config.toml
num_hidden_layers = 12
hidden_size = 192
n_experts = 64
experts_per_token = 4
d_expert = 64
d_shared_expert = 0
hidden_act = "swiglu"
moe_layers = [0, 1, 2, 3, 4, 5, 6, 7, 8, 9, 10, 11]
router_score = "sigmoid"
normalize_top_k = true
routed_scale = 2.0
balance_loss = 0.00951
balance_bias = false
init_std_router = 0.0268
lr_router = 0.00192
num_attention_heads = 3
num_key_value_heads = 3
head_dim = 64
vocab_size = 18631
norm = "rmsnorm"
norm_place = "pre"
norm_eps = 1e-05
positions = "rope"
rope_theta = 10000.0
rope_fraction = 1.0
qk_norm = false
attn_scale = 0.125
tie_word_embeddings = true
parallel_block = false
init = "normal"
init_std_qkv = 0.0568
init_std_o = 0.0116
init_std_up = 0.0568
init_std_down = 0.0082
optimizer = "adamw"
learning_rate = 0.00153
lr_mult_qkv = 0.5
beta1 = 0.9
beta2 = 0.98
lr_head = 0.00909
max_grad_norm = 1.0
warmup_steps = 302
schedule = "wsd"
decay_fraction = 0.703
decay_shape = "linear"
final_lr_fraction = 0.0
batch_tokens = 65536
max_seq_len = 256
doc_mask = true
train_tokens = 319400000
max_steps = 4874
dataset = "wikipedia_en"
Below are experts of layer 8 (counted from 0) of a mixture-of-experts language model. Rows are named router (the router's row for the expert), gate (a neuron's input weights, with its number), up (a neuron's input weights, with its number), down (a neuron's output weights, with its number) and show model dimensions 0-191. Each number is 128 + 32 x the weight over its row's rms, rounded and kept within 0 to 255.
Before each expert's rows: a language model's description of what the expert responds to. This comes from a sample of Wikipedia text that the model never trained on.

# expert 13
Description: Closing pieces of years, numbers, coordinates, and occupation words in list entries, like 1968), sociologist, footballer, and foreign-script name endings.
router [103 122 114 139 182  93 109 131 123 148 131 156 207 114 104 110 165 108 100 160 107 136 160 159 162 140 119 157 131 138 152 141 132  99 125 168 153 165  90 117 113 124 146 136 133 149 166  94 141 135 150 103 189 132 101 169 104  67  92 165  85 120 184 137  95  72 115 133 175 127 144 204 119 125  97 111 119 127 103 110 191 116 202 130 110 129 167  59 125 113 123 130 106 129 115 118 173  96 176 144  87 135  82 133 156 157 152 146 107  93 145  86 146 150 145 126 155  15 176 135 138 171 166 142  90  79  99 226 111 135 168 133  90 162 185 147 101 109 128 154 188 137  72  85 148  94 100 129 128 143 157 113 140 124 122 145 204 133  91 137 155 108 227 121 116  81 125  95 164 141 172 100 131 152 116 137 160 139 102 147  93 128 146 141  92  71 159  88 116 112 148 143]
gate6 [139 112 153 121 168 162 145 191 117  81 121 151 151 152  44 130 185  86  99  93 107 141 102 128 121 194 164 122 152 167 169 113  83 130 137 126 130 123 134 120 117 141 117 177  80 183 170 155 133 132 180  83  96  93  83 115 121 127 151 161 167 138  69 113  78  98 164 148 165 122  55 131 126  55 184  90  93 138 146  75 186 108 105 141 153 106 184 182  94 122 146 131 153 167 127  95 122 104 179 115 127 109 105 121 131 123 120  72 147 103 165 147 112 130  95  78  83 155 102 121 171 103 143 161 118 129 217 172 109 133 188 115 126 140  95  87 214 155 163 168 111 119 107 161 147 138 174 135 113 103  69 146 152 155 152 154 122 115 136 150  71 153 173 139 110 116 156  93 112  73 120 131 155 133 159 106 114 187 114 135 119 149 125 172 181 123 137 136 142  89 152 148]
up6 [145 154  98 119 129  90  92 164 173  98 159 127 141 162 196 132 135  99 172 126 155 131 124 130 139 120  85 114 174 113  90 146 156 134 111  65  82 156 100  78 114 114  74 106 207 154  89 139 129  99 121 166 103 151 180 139 129 140  88 110 167 163 117 131 174  91 194 112 114 160 155 128  96 150 104 154 122 112 103 104 142 149 111 109 123 145 143 202 132  96 145 155  89 107  89 115 108 165 149 176 112  74 185 128 165 107  75  66 170 171 117 123  41  72 127 134 198  97 173 181 102 105 128 107 145 157 113 120 157 113 100 103 142 154 129 179 104 143 128 103 192 159 117 153  89  60 177 162 140  85 133 121  72  90 135 164 119 142 120 175  99 145 120 134 157 125 132 149 111  90 125 180  70 141  99 114 163 105 140  90 188 151 114 104 146 139 130 127  51 125  91 125]
down6 [147 155 141 160 138 134 113 135  74 134 130 140  68 147 129 120 134 157 111 146 185 127 116 122 121 123 151 134 177 151 217 130  87  87  69 129 120 162 159 101 186 196 104  87 125  87 175 114 156 164 145 119 118 181 141 103  94 187 173 151 106 136 152 173 153  70 134 113 151 175 136 125 137  87  89 151 109 175 126 122 153 131 102  76 146  99  76 151  94 141 147 131 169 142 162 112  99 143 145 128  48  98 185 120 119 154 112 139 158 106 125 146 174 149 196 128 114 185 157 120  29 136 148  90 150  88 147 168 108 139 159  71  91  90 121 101 147 140 135 101  64  72 120 160  79 128 117  81 111  84 110 111 101 110  77 202 129 152 144 115  98  90 137 157 141 175 142 125 110 139 110  82 115 103 150 139 143 148 142 130 103 120 124 117 130  98 162 151 147  27 143 135]
gate7 [ 72 128 115 117 189 204 118 168 104 127 116 133 191 132 109 160 161  83 121  47 136 136 112 138 104 153 172  85 138 145 137 165  81 138 153 109 171 161  97 100 182 151  98 103  94 168 154 122 139  92  88 165 156 157  67 115  89  96 113 155 106 117  70 131 136  91 122 130 152 119  91 139 127 155 113  99  93 142 105  97 109 142 134 136  75 126 172 110  70 183  89  83 104 179  79 129 188  96  82 180 120 143 143  97 195 105 168 204 143 105 112 152 139 169 144 101 102 148 121 116 115 185 142 148 168 116 156 136 127 102 147  92 106 142  57  76 111 128 143 141 117 105 114  90 131 117  54 126 121 141  67  97 152 138 105 119 131 107 138 139 110 172 145 125 124 117  79 159 171 158 183 109 123  78 187 124 107 169  81 102 114 172 100 124  97  99  75 140  93 135 109 156]
up7 [ 67  77 134 135  91 123 131  86 152  50 131 158 143 138 144 104 115 135 133 120 132 158 124 137 103 130  72 115 145 135 105 164  96 149 106 107 167 143 121 109 104 142 137 129 118 160 220 173 106 136 131 129 118 171  94 106 135 160  29 135 103 103  88 100 155  74  97  82 121 121 118 125 175 177 122 150  74 157 134 119 119 148 103 164  65 159 133 118 131 174 170 144 187  86 147 118 130 127 102 111 131 111 170 145 172 159 175 123 141 123  89  58 146 163  98 131  59 146  93 141  66 166  98 170 139 142 130  97 159 100 130 184 101 145  94  84 178 107 191 106 111 110  50 136 121  83 149  99 144  88 120 159 155 191 120 125 138 140 132 237 133 171 121 165 134 137 124 126 139 148 136  92 100 152 105  90  75 141 189 153 125  96 109 114 156 112 114  72 115 125 134 147]
down7 [153 109 150 100 136 149  50 135 173 110  91 112 166 192 166 157 125 124 113 146 124 126 164 135 120 160 130 116 126 101 193 179 194 128 162 106 139 103 112 130 149 132  83 119  65 149 147 194 132 108  75 117  96 193 137 129 183 137 133 125 105 111 132 147 135 173 172 119  84  93 173 120  97 134 174  55 157 141 109 142  84 131 109 139 185 115 136 115 139  96 180 170  97 147  83 178 166  61 105 179 112  79 139 128 116 136 123 108  98 142 137 104  89 104 110  93 140 118 108 137  78 144 133 146 117  91 172 153 102 146  91 189  68 151 129 103 142  95 119 112  95 164 122 137 125  98 147 127  57 180  97 183 135 173 110  53 132 141  84  64 125 127 101  89 135 138 102 101 145 103 110  52 157 157  79 119 125 127 118 163 138  88 123 145 217 149 123 156 139 113 139 157]
gate8 [178 125 142 159 144 115 138 175 119  74 106  64 134 171  77 173 137  91 130 152 148 114  91  76 113 108 136 181  66 125 117 156 141 117 140 165 137  85 129 122 113 142 166 158 144 166 159 117  73 134 145 106 158  91 128 112 133 102 170 129  83 156 152 146 147 154 165 126 142  74 176 132 111 203  89 134 153  69 177 134 189  97 124  93  96 153 125 101 164 164 127 175 104  75  89 141 131 149 120 123  88 143 103 133 122  70 166 148 145  98 135 125 103 128 111 115 129 147 126  91 110  84 152 187 161  85 121 135  96 105  69 111  91  87 157 140 156 144 121 161 167 142 142 148 100 122 101 132  25  75 164 152 179 166 123 133 183 127  85 115 201 128 134 103 101 101 103 178  77 128 142 121 139 125 144 106 102 132 157 143  83 116 144 213 128  54 149  87 139 110 120 192]
up8 [159 176 174 146 117 133 187  83  97 120  93  88  81  80 168 154 101 107 130 156  88  83 126 136 114 130 108 173 116 172  61 147  82 124  72 140 139 115 198 162  60 104 126 131 110 122 147 128 140 134  74 136 151 101  78 121 128 134 138 168 118 125 151 137 166 118 140 149  94  61 187 134 132 164 120 156 143 103 130 152 132   9 158  81 113 123  80 105 123 109 118 112 146  65 109 146 140 133 131 119  98 126 107 106 141 187 138 129  69 151 175 132 126  97 121 106 126 113 128 158  78 131 136  99  99  55  81 134  95 127 130  63 110 109 220 136 157 136 163  78 123  83 134 117 127 132 143  86  82  84 145 122 138 150 144 139 107 121  88 144 153  97 171 130  92 131 141 115 147 156 177 166 175  71 141 123 158  99 153 107  73 135 136 188  78  69 145 124 108 148 161 122]
down8 [102 200 125 202  80 136 153 116 176 106 106 154 149  66 176  64 132 127 132 100 143 123  57  98 202 115 156  83  66 105  78 138 118 170 129 134 137 133  96 154 143 154 127 130 123 173  85 174 142 129 121  88  80 120 174 109 107 115 157 105 128 153 102 129 128 112 124 163 136 178 101 162 154  67  99 186 110 175  95 103 146 114  87 137 160 142 124 137 121  12 117 112 187 135 172 166 141 126 143 103 117 125  91  84  83 159 141 195 152 104 146  98 103 134 161 137  80  91 151 130 154 138 126 138 122 179  79 122 146  58 122 187 115 103 137 185 136 141 130 144 123 123 168 155 101 167 136  97 131 101 175  81  75  70 137  99 108 117  93 167 126 150 117 140 115 111 123 123 136  82 132  98 118 138  93 141 131  68 114 153 146 175 103 100 134 122  73 141 157 142 141  92]

# expert 47
Description: Separators and digits within numbers, coordinates, ages and table cells, such as (aged 33), 37.13944°N, % |, decimal points.
router [115  98 111 159 176 103 144 160  84 156 132 167 216 112 131 140 147  81 149 140 129  87  84 145 107 133 165 125 102 144 185 120 106 126 144 161 124 135  87  57 130 157 151 111 130 120 110  81 112 113 129 117 130 204 103 125 130  98 123 164  73  96 151 133  35 127 167 160 152 143  99 127 103 122  74 156  93 183 101 114 198 169 169  88 133 144 163 100 152 147 108 165  73 150 115  86 120 138 152 152 153 130  74 136  90  87 147  86  59 125 192  95 166 138 137 153 112  58 115 142 131 144 143 129  84 113 108 204  94 113 151 116 155 161 118 170 144 156 170 200 170 159  84 126 128  91 141  98 126 115 105 134 130 110  92 182 174 166  61 151 154 131 194 160 130  86 122 130 114 133 129 113 126 132 137 103 136 163 113 116 104  94 181 155 120  73 128  95  89 164 119 150]
gate5 [150 129 104 115 139 105 141 212 114 135 101 139 180  43  72 120 124  62 153 130 162 128 126  91 122 136 134 110 161 138 142 113  70 123 124 117 157 162 136  94 149 180 161 118 186 124  98 131 169 170 166 143 140 121  80 112 149 176 156 131 118 126 146 154 178 189 126 113 212  73 186  71  86 119 118 174 110 142  99 207  91 138 129 144 133 117 112  61 138 110 148 126 143 128  95 139 113  99 173 144 106 155 177 106  93 118  94 110  75 111 115  85 160 163 156 112 139 112 104 146 113 122 120 186  78 128  97 191 128 114 121 121  84  97 134 167 156 145  96 125 148 116 145  99 133 139 136  49 161 112  93 175 197 125 174 155 177 106 119 101 160 155 125 106  98 112 136  92 113 147  83  89 136 188  87 139  86 124  80  84 115 120 128 113 122 144 199 164 113  92 116  96]
up5 [158 125 149 117 126  62 142  98 101 100 152 142 112 173 117 117 105  89 125 131 153 131  67 128 109 140 145 164 109 128 119 117 102 105 141 100 132 141 107  84 134 112  84 118 193 106  85  92  99 123 125 190 121 108 163 206 151 122 145 131 150 108 136 114 108 161 159 135 109 117 102 121  88 172  93 103 136 166  94 186 133 144  84 120 120  81 203 109 155  95 109 136 172 118 131 145  81 110 102 140 114 128 105 154 147 116  61 145  54 166 155 128 128 178 144 173  75 118 216 148  92 179  46  88  67 175 148 165 110  82 127 108 114 121 157 232 108 107  47 134 169 113 143  74 103 117 154 135 136 115 126 137 101 168 133 128 137 108 144 130 143  93  99  57  97 140 101 135 155 180 153 126 102 184 115 120 167 170 128 128 107 127  99 198 139 119 104 129 161 141  91 112]
down5 [123 124 137  91 187 158 163 159 100 101 140  89 201  97 129 166 130  94 159  98 148 116 121 176  90 134 161 112 139 149 142 136 149 133 155 144 114 127 118 175 157 107  39 136 139  76 109 122 149  77 100  99 148 155 127 123 121 101 146 144 176  99  87 119 148 165 127 152 178 117 170  80  86 129 102 107 151 145 125 125  73 122  90 171 130 136 148 115 130  97  81 141 160  86 109 115 118 117 151 112 144 124 143 163 146 151 117 180  99 144 139 167 118 165  85  94 112  63 112 106 132 142 130 103  69 107 147 176 217 178  56 144 106 120  78 140 140  82  75  82 157 165 185  88 108  69  87 134  60  97 114 108 123 131 120  78  94 154 200 155 132  93 125  91 134 144 110 196 102 204 112 166 155 146 167 114 170 102 155  86 164 134 118 126 110 147 142 153 161 127 168 169]
gate6 [134 117 113 118 147 162 198 133 122 165 100 134 104 154 135 181 135 150 162 156 132 136 141 137 132 191  78 128 140 132 150 157 207 150 136 122  97 121 155 179 141 160 146 174 155 137 158 117 115 172 134 196  81 152  79 107 122 126 183 147 106 130 144 135  94 112 107 180 137 112 127 157 130 125 158 133 163 117 138 120 139 145 102 117 134  80  81 121 154 175 112 104 147 124 117 154 174 115 161  92 103 114 136 116 127 128 187 104 101 168  79 130 122  87 147 126 149 124 128 119  99  82  86 143 131 147  62  93 125 121 114 170  65 159 109  82  79 201 183 150 120 175  67 218  98  98  98  35 102 169 172 138 141  84 156  84 162  90 128 151 174 114 162 146 102  66 165  90 135 109 127  60 177 153 129  67 110 135 159  88 122 115 132 140 198 105 110 144 112 109  99 138]
up6 [137 104 124 109 103 146 159 154 108 132  77 108 142 124  98 208 109 122 175 169 150 123 184  93 184 197 135 151 168 147 183 166 143 159 154 123 114 113 128 122 167  94 196 124 115  97 119 171 122 181 108 108  84 176  52  97 148  92 133 108 105 125 129 153  66 135 122 128 154 117 119 155 135  92 112  99 121 121 135 122 188 104 146 117 194  47 103 129 178 140 109 128 120 105  76 177 114 100 152 121 102  89 138  99  86 119 169 122 142 107  95 167  82 113 180 122 124 124 156 109  61 107 125 197 136 141  34 135 161 162 124 120 121 137 155  77 133 180 138 145 142 165 134 149 118  78 123  83 120 129 121 135 154  81 146  79 115 102 100 122 167 146 157 170  88  69 170  81 104  76 118  84 177 139 113  66 116  82 153 102 109 154 112 144 107  88 148 141 126 114  95 125]
down6 [110 140  88  79  98 119 166 150 120 146 105 141 165 138 121 178  95 134 172 144 144 163 153 106 166 147 119  90 170  85 131 184 119 188 143 136 119 126 136 119 114 132 179  94 117 136 118 129 143 169 121 156 143 132  93  99 112 111 134 111 119 144  91 177 114 164 121 181 132 149  97 155 178 117 172 132 143 103 123 119 155 130 130 145 147  97  90 218 182 148  97 153 150  99 113 153 135 135 164 104 110  72 124 132  20 146 170  91  93 110 136 169 157 126 136 116 111 255 172 130 105  56 131 174 144 149 106 126 132 136 129  93 123 138 162 110 111 150 104 117 106 124  66 182 151 112 138 132 119 128 128 158 157 114 128  98 111  70  84  83 140 132 127 131  92 122 143  97 117  92 103 113 132 129 136  36  88 134 144 110 119 158 138 142 130  52 140 106 132 134 114 136]
gate7 [151 132 101 125  70 123 148 172 114  94  86 126 168  70 132 133  99 135 166 128 160  98  81 107  50 164 128  93 105 118 127 137 118 115  95 119 135 120 132 107 109  72 146 129 149 126 133 160 183 132  78 139 116 137 100 183 109 180 103  94  53 139 155 132 123 131 118 135 199 147 145 147 144 117 130  46 115 125  92 131 115 171 131 146 128 132 160 137 157 170  78  83 144 152 147 110 152 150 138 201  87 156 118 133  82 147  73 141 182 111 126 154  49 117 137 109 117 140  82 146  91 149 122 146  92 124 128 118  81  25 148 117 102  93 139 144 138 149 154 194 138 127 107 148 219  63  97 148 156  88 131 115 126 102  96 112 108 178 150 196 154  94 110 119 113  50 143 119 108  85 132 145 129 112  99 132 102 107 137  67 122 116 167 113 120 188 143 105 130 183 181 105]
up7 [124 126 128 124 101 137  73 141 154 134 105 165 116  97 149  35 136 122  66 129 123 161 161 128 102 181 147 101 133  96  58  63 179 113 154 149 180 139 127 184 134  99 150  80  81 134 119 151 135  50 175 115 116 181 175 133 125 131  94  69 157  94 146 116 107 196 103 112 138 126  90  81 127 134 143 180 179 142 139 115  76 114 153  61 124  93 126 163 140  93 119 126 207 111 124 152 135 106 134 163 121 110 104 150 120 100 139  80 123  82  86 124  95 133 109  83 128 142  82 148 116 180 119 149 113 138 193 124 143 120 158 171 108 112 148 147 103 104  82 125  56 132 130  71 144 124 177 102 115 124 143 135 115  76 180 113  87 178  45 112 101 120 109 118 108 129 108 110 108 128 187 150 145 158 150 133 160 127 134 102  74 127 208 115 134 149 122 109 102 123 170 173]
down7 [113 130  74 158 110 158 128 208 135 119 129  92 168 152  84  99  77 102 153 123 122 109 111 146 130 115 127  87  81 136 145  71 118 168 129  93  82 131 208 100 145 125 164 131 157  78 135 136 150 155  93 166 146 138 141  74 106 162 116  92 175 132  98  98 139 152 197 152 125  77 136 135 119 126  76 106 113  96 116 166 134 168 148 116 162  87 110 130 198 143 157 150 137 119 169  82 121 154 159 192 138 143 196 111 155 141 100 167 125 177 146 164 163 119 155 113 129  63 145 104 101 186 154 115 104 152 143 117 128 137 122 121 169 124 139 124 157 110 147 149 118 170 118 126 146 173 139  74 144  98 191  91 111  80 126  81 129 149  69 155 101  78 104  74  87 108 186  84 140 101 118 136  39 139 106 179 114 151 121  72  98  83 116 139  94 155 142 154 168  76 113  66]

# expert 0
Description: Unit and magnitude words following numerals, such as km, million, %, minutes, m, kg, and thousands separators or ordinal suffixes like 4th.
router [122 169 139 181 173 104 140 195 118 128 151 154 200 138 119 123 125 104  74 148 140 123 116 146 118 119 154 127 138  91 125 156 124  80 118 167  88 115  82  83 135 138 174 117 148 137 130 123 121  91  95 135 147 180 104 153 118  67 109 209 112  97 162  89  80  51 160 149 166 146 129 149  88 162 106 101 175 166  92 125 127 118 181 104 116 125 145  88  96 192 107 182 137 136 106 156 140 163 139 115 131 121  57 166 112 131 180  66  98 143 146 113 106 134  97 108 123  90 136 120 107 180 112 107 107 102  99 208 110 155 159 186 110 192 198 167  87 114  91 156 158 128 101 130 110 114  89 101 146 125 163 126 101 139 135 123 178 155  98 134  68  97 181 156 161 111 123 138 158 147 147 104 147 180 104 157 197 168  85 136 168  89 190 128 121  76 148 124 108 104 128 106]
gate1 [ 80 163 143 167 152 127 179 136 115  63 150 114 157  99  97  78 112 103  80 134  99 142 139 117 144 115 129 154 134 159  79 132 123 127  90 138 108 117  49 141 199 141  74  81 131 123  84 131 140 140  88  99 101  89  97 155 156 107 140 129 135 152 105 132 138 120 139 174 157 115 173 158 169 145 162 110 184 223 108 149 115 157 182 179  90 116 129  69 124 108 172 104 120 168 178 102 155 102 144 101 111  68  81 167 122 220 116 148 105 129 156 114 108 123 134 126 131 106 158 131 126 143  99 141 130  78 131 118 115 118  77 160 133 184  95 152 114  90 152 181 181  92 150 122 136 136 112 172 156 121  99 128  66 153 164 123 141 110 139 173 100 148 135 100 104 150 116  83 147 187 172 150  86 178 155 164 140 208  70 108 172 145 114 118  83 111  52 156 138 111 132 133]
up1 [ 80 154 133 111 116 114 134 124 112  84 109 165 124 147 113 103 148 129  85 136 104 164 150  99 169 127 136 107 120 124  82 187 160 138 135 103  97 149 100 112 182 127 107 153 100  65 122  87 104 102  76 133 108 132 134  61 133  88 112 161 137 129 154 113  89  80 138 152 167  80 106 180 105 162 123 114 129 212 134 104  90 129 130 142  89 114 147 113 110 113 158 161 163 162 162 115  78 140 149  69 185 101  76 149 181 140 130 177 106 136  96  91 156  97 141 131 125 139 138 145  63 142 104  87  83 101 101 130 114 171 139 136 143 123 150 149  70 121 102 163 163  97 134 106 110 134 166  95 106 157 112 181  80  95 177 108 132  96 102 144  87  85 151 145 133 138  58 142  87 121 178 148 111 129 203 120 220 134  23 165 109  86 103  61 122  75  92 111 118 130 154 150]
down1 [116 123  82 104 143  83  99 126 147 141 148 171  82 109 100 167 123 157 137 139 149  64 143 120 123 149  94 138 114 136 114 109 172 124 154  83  95 168 135 123 118 108 120  52  88  82 169  61 102 117 129  62 138 114 122 148 131 153 125 141 206 128 117 162 164 107 130 122 154  81 125 149 152 149 154 170 123 124 113 158  94 138 158 108 149 136  71  55  86 128 150 144 127 121 115 135 135 121 103  82  85 107 150 181  77 110 162 202  71 158  68 128 161 102 121 124  93 179 147  71 113 134 135  97 137 115 161 125 148 148 107 177  96 112 165 102 122 134 137 127  95 130 177 121 107 129 166 164 147 104 129  78  68 118 174 127 118 184 159 224 119 183 112  96 148  45 125 127  89 149 157 127 150 161 145 181  95  70 153 132 141  68 162  84 165 109 174  86  92 125 131 150]
gate2 [128  97 180 121 107 124 166 142 101 135 188 115 106 129 162 136  55 171 131 131 108 155  87 188 143 118 141 132 119 153 183 129  92 132  99  69 115 136 137 113 232  87 154  84 113 141 133 126 136 132  53 125 171 100 143 118 172 115 151 142 127 154 197  66 153 129  96 100 108 106 133 142 184 124 149  99 136 186 141  80 113 107 137 137 193 100 119 150 124 203  98 182 156 137 132 111 137 142  66 183 134 116 116 158 165 173 145 107 168 124 167 116 181 101 146 138 101 119 141  76 138 172 196 149 136 115 116  83 174 114  95 105 145 110 159 148 113 113 165 165 142 138 113 180 154  76 146 144 154  92 132  97  74 131 144 133 163 158 149 176 162  97 161 147  85 175 139 184 138 131  92 163 142 140 152 117 169 110 124 149 116 115  62 180 188 137 113  81 111 102  97 151]
up2 [191  79 129 214 136 135 131 154 134 187 153 143  72 147 129 118 117 163 129 130  76 119 107  96 142 142 140 109  93 124 133 193 136 144 129 113 136  86  93 103  71 102 123 166 157  58 156 155 109  85 122 121 111 126 100 136 128 116 114 117  73 107 132 119 142 120 165 120 140 109 164 145 147 156 106 102 148 175 105 115 150 102 142 112 165  96 138 220 168 146 113 129 136 135 165 125  87  97 127 170 132  89 142 107 118  87 168 107 122 113 110  56  53 150  83 108 101 119 110 101  92 188 154 114 137 149 117 138 121 168  90 124 157 135 110 117  90 163 177  84 127 121 109 102  89 152 197  61  79  54 147 155 153 133 129 147 155 152 114 120  94 144  69  76 115 117 132 149 160 162  82 198  98  83  84 163 119 189  78 162 155 179 128  64 118  97  81 140 142 100 140 153]
down2 [114 127 185  84 124 104 120 138 100 164 109 110 191 114 114 131 153 128 118 113 128 142 150 126 115 144 120 126 152 201 107 161 188 134 142  91 136 171 163 157 172 140 145 137 116 124 170 142 166 130 100  93 132 118 150 129 182 160 123 115 108 119 155 129  75 122 151 167 108  68 171 147 162 116 117 115 122 179 161 101  99 144 112  81 136  74 152  73  94 111 164 125  85 131 109  73 147 106 202  93 153 107  94 129 164  80 119 132 129 114 131 125 125 125 153 141 116  87 114 118  80 185 144  74 105 129 200 144  61 142  90  94 130 142 154 160  72  99 160 178 109 121  71  71 119 129 142 129 153 152 142 156 143 133 157 100 137 125 119 131 101  98 108  80 112  88 154 152 137 166 132 100 150 175  68 163 118 218 131 142 123 106 125 104 169  65  96 181 219 196  76  66]
gate3 [ 92 132 163 136 113  51 159 118 110 131 155 163 154 190  71 104 109 129 156  98  74  99 122  76  98 119 146 100 119 108 114 120 115 114 115 207 104 143 115 114 139 130 175 134 143 101 138 134 111 152 139  86 145 168 140 131 184  61 140 160 156 151 153 116  45 158 157 103 111  84 122 148 141 184 117 114 120 192 122 150 129 130 138  88 158 107 233 128 141 125 126 192 161 176 121 119 101 115 116 146 116 131 103 138 150 163 159 105 181 165  98 134 141 156 107 123 159  90 107  97 132 129  76 148 102 219  85 178  87  76 112 111 183 182 168 115 113 120 103 109 110 137 121  92 127 113 141  99 122 144 137 103  65 160 113 107 149  64  40 128  73 126 126 102 142 103  82  74 102 128 129 103 137  81 122 150 208 169 123 149 150 143 139 131 119 121  90 148 116  78 121 124]
up3 [116 181 162 157 151 120 122 116 151 118 113 159  82 129 116 123  98 105 190  83 125 111 115 205  89 113 111 111 163 147 159 114 177  76 101 126 135 179 171 158 139  99 107  92 137  66 130  66 114  80 115 133  71 100 187 111 141 155 149  71  94 115 116 154 136  65 142 151 156 147 153 117 100 101 138 116 136  78 114 138  86 131 122 184 158 132 131 182 156 146 125 160 153 157 171  91 139 151 148 180 157  96  75 187 143 135 123  72 151 142 192 102 121 143 102 150 105 128 134 137 115 129 194 170 140 135 148 129 168 162 134 123 153 111 128 155 151 134 110 168 200 134 153  95 162 166  84 166 166 137 118  64  83 124 140 139 112 136 156 129  53  93 117 148 155 120  84 162 214 165 100 182 181 123 183 161 136 111 104 156 144 129 113 131  92  86 187 108 150 134 159 177]
down3 [152 133 112 126  32 133 201 125 181  70 100 192 154 112 213 165 115  97 168 190 115  95 122 142 172 176 127 142 157 112 130  99 107 128  80 107 190  74 143 145 199 151 150  61 149 124  98  81 138 122 128 122 147 140 127 137 146 139  80 164 102 135 179 166  87 151 125 126 163 152 104 132 102 152 122 170  84 127 135  78  79 121  75 147 125  97 102 128  76 175 122 103 115 134 127  88 132 144 129  94  82  95 160  63 124 105 112  86 111 119 142 117 117  70 128 191 118  78 169 136 140 133 177  85  68 111 153  92 141 121 121 174 127 101 167 193 130 121 111 150 106 138 172 120 110 121 145 172  55 128  77  98 125 163 129 100 100 123 171 109 129 153  94  72 101 151  84 123 140 118 114 106 143 138 131 141 145 132  94 173  84 147 148 149 101 151 123 103 100 106 160 102]